config.toml
n_layer = 12
d_model = 384
n_experts = 24
experts_per_token = 2
d_expert = 96
d_shared_expert = 128
activation = "swiglu"
moe_layers = [1, 2, 3, 4, 5, 6, 7, 8, 9, 10, 11]
router_score = "softmax"
normalize_top_k = false
routed_scale = 1.0
balance_loss = 0.00212
balance_bias = false
router_z_loss = 0.0001
init_std_router = 0.0247
lr_router = 0.00123
n_head = 4
n_kv_head = 2
head_dim = 96
vocab_size = 16384
norm = "rmsnorm"
norm_place = "pre"
norm_eps = 1e-05
positions = "rope"
rope_base = 10000.0
rope_fraction = 1.0
qk_norm = true
attn_scale = 0.102
tie_embeddings = false
parallel_block = false
extras = ["capped logits"]
init = "uniform"
init_std_qkv = 0.0279
init_std_o = 0.0
init_std_up = 0.0279
init_std_down = 0.0
optimizer = "muon"
lr = 0.00276
lr_mult_o = 1.5
beta1 = 0.95
lr_head = 0.0104
warmup_steps = 50
schedule = "wsd"
decay_fraction = 1.0
decay_shape = "linear"
final_lr_fraction = 0.05
batch_tokens = 131072
seq_len = 1024
doc_mask = false
train_tokens = 531600000
steps = 4056
dataset = "wikipedia_en"
Below are experts of layer 3 (counted from 0) of a mixture-of-experts language model. Rows are named router (the router's row for the expert) and show model dimensions 192-383. Each number is 128 + 32 x the weight over its row's rms, rounded and kept within 0 to 255. Numbers have three digits each.
After each expert's rows: a language model's description of what the expert responds to; "comes before" lists some tokens at least twice as common just after its tokens as in all text. This comes from a sample of Wikipedia text that the model never trained on. Tokens count by the router's weight.

# expert 23
router:120158096112134086101143064099103170094099065183079156186108189105116097098127122117107151105130168144105140123118182126082153180144113113181109094066110095136143144109157134110136117100132142179095170146145150104124140153087176135129108092129132082134080137114168151117106096095127131121095148090130112172151123118109079160144089138113166185128139083112150130104152128113127097146146181101086122123104103086096149094141145093103113149083139158084085170135083086135089091114147113099095143199158069117108160137084181103153189101149180069093128105083095144136091192102142151092
What it handles: Clause-ending punctuation. Separators ending a clause or cell: ); after parenthetical glosses, commas in lists, pipes between cells, and for, based.
comes before: " ", "the ", "and ", "which ", "but ", "The "

# expert 16
router:131134120077119138062096123096147157143107089147171094112108093126073101075099067087073123106130115115134126095059140139075151160149125122126104049104095101120118116119176159134166110100131182113097177171158142105166193118079189149161104142134092139097133120129156143095126101079132151112151137111080144165178167114112129135100066143100096118100149112087125136118169185139123079180105148111110092109075122090140184097141167130098146199111089161120091138111126148189093142105132099095095143109120112088138140124122154116137122088141101119114129089149126128150094123124204160065
What it handles: Copula and auxiliaries. Forms of be and have after a subject, especially is in definitional openings (X is a...), plus as, from, with.
comes before: "a ", "the ", "an ", "not ", "been ", "also "

# expert 11
router:094174097104139090099172079076101144078121093143113160157086118113114095090098087086103193080107188161105144103119174113077175165139097120147097107091126113150158124158187123107140115121140142177119159139143186130093158111114172142142090104141109096110087162110138156086092099075090176184095159117106121133144105099085090164151114120103175169141156082127167170099173134127098132162147163095091122112110105105120172099168141087105147162086118168086082192126080116137109119098138101108092166190155131158092181147108148084146156152148172100114155113116143135124099179120157139108
What it handles: Word endings, name parts. Final pieces of split words (aband-on, hab-it, Kilg-our) and nationality or institution words like German, Games, Progressive.
comes before: "of ", "and ", "in ", "(", "- ", "was "

# expert 18
router:094166119095115099121147116119149155102092095162130190160087122133110146129087125119113177083125208172107109097152158131121166131080114107118111122119097094160122166141144101098110151136190138152130156149165162144133145079107134150168104072143099104067122145085163161113177058138097190136115170065122137136176083129102126121124108136101116165091155105163182153063180093095125127160142156063094112092118092101073174122143122134119128162126133168076085187163137082137114122090139064129113137138143104188121186186092168106132137084177150120121161120084160154122098167073141094058
What it handles: Inner word syllables. Syllable pieces deep inside longer common and technical words and names, like Madag-asc-ar, alg-eb-raist, ecor-eg-ions, psych-ologist.
comes before: ", ", ". ", "ation ", ") ", "o ", "a"

# expert 12
router:107161149129102097126120061129097138122112085152136110109082104096087068094124108137160149082116129145020108117087127146097132136160087119147076104096172120115159127101173172071164055108177157161070164171183128138132140099136146135189108143126089121142077134131155139099091089057125138084116141119125149152134097145018116150121129154096110125170156116123145137101132159108126123173115156111141169130072114107136151051168217080128152134098132122122061133068072163148108128094130114086135120127156139127112071110144139106205160141145159129112068124126174147206079148075130209106
What it handles: Verbs and particles after subjects. Inflected verbs and particles after a subject or auxiliary in narrative prose, e.g. took up, born, moved, located, advanced.
comes before: "to ", "of ", "in ", "and ", "for ", "with "

# expert 7
router:138163137075165139093158103138143146153133130140134107091087147081112099089055097104171098074088121129140139144128198095080138180200105187116115099139199102162169110097106110139147101110124159093049131141140137106120146144082138105143147127176131106132088172119156164099179098139097159146107129107118112183149096137077123126153105161129138150053155078205122126120151139141124053133173168124114136090095066144065111088165144119131181187087113147122116133111152124190087070074149121134158141085191130163109137139080149123157106098207159124112090088110156176153073147101144166140
What it handles: Headings and line breaks. Line breaks, list dashes and words in == section headings == such as Notes, Line-up, Notable people, Other media.
comes before: "==", "- ", ": ", "===", "The ", "In "

# expert 14
router:091174092103122089122148093121102143088111079158099138181121114095119110108082079108090164084116185182118113083128190097109164157128106121155082099092126112155164148127145139084127134109132135173083166151171179114148174117080146162138104097150102073118109134067142148093138073091149141107071165072122106158156101113078107186132100151119178184108158116122171171090155148088122118163134159104075112099121107078119144108131154102109122136083123141079096169117091093164086079083164112079100180177153126156081170155070174108150177127164174094100132096104153149126094193135152138113
What it handles: Table text and period. The word period, plus the and cell text in tables of awards, election results and discographies.
comes before: "| ", "\n", "|", ",", "–", "States "

# expert 4
router:130148087124139092128173123118137165089110089167161160157082152126092137115134119082144150084104177119113151086097149086076174163118094116164143130104090100158181157153162118093165166125162116126118154131121148117091132097132147164147083104119096087078102149112171140108110081135134151176115154097109100132163093070103117127169125127102132192098157099134187198115121122136104111172114145105081130073099094087117136125171150091109126163111105150063118156177119121117109109085142088072085157171169078177131176192069174108147144153176197104115195091092169142129105200120158120116
What it handles: Name-ending word pieces. Final or inner pieces of surnames and place names, like Wil-m-ington, Pilgri-m and Gro-h-l, often in cycling or sports tables.
comes before: ", ", "'", ". ", "-", "\" ", ") "

# expert 3
router:064175076125124083098132095129100141090067071174102173174093148102101094108110092112113146097085180174102113116088177089104179171099109119174111096092113102154134129120136133114157160114164141159115143147149181116138132100082175154147104066126093114094096135097177144084161075103106158129075166117107098170147104096117077174151096147084161156103152104125159171098174167070114103143141149104099150085107098109097164095136148109116143145090151176071127179112090086144086078125147109078094155168149118159081187181113142078142182142140166092101142112110127156110107172103129145081
What it handles: Table cells and fragments. Short word-starts, numbers and years inside pipe tables or semicolon lists, such as Road, Year, U17, fif, 202.
comes before: "| ", ".", "; ", ",", ": ", "–"

# expert 21
router:101142109105181096109174115100097143091093101180107199131129105108092118098094106113103139113084167172085151118114167075118157143112103163151142110084070093195133107150128116065176102107157159156147115153134127144216166126110142131110107040176093102116101115066180166115175070118094214120118121100142140158157085128053104128154102125154124186118163117135117180082158147097119103144155125091079144110122106130103174113196111070062133138091140170104120145156114093162087120098130105062097145152146071146137175205087167118125140155151171093113185096097154099131146153107141120064
What it handles: Year final digits. Last digit of years after 184, 192, 202 in birth–death dates or ranges, plus opening parentheses and small numbers.
comes before: "| ", ", ", ") ", ")", "|", "–"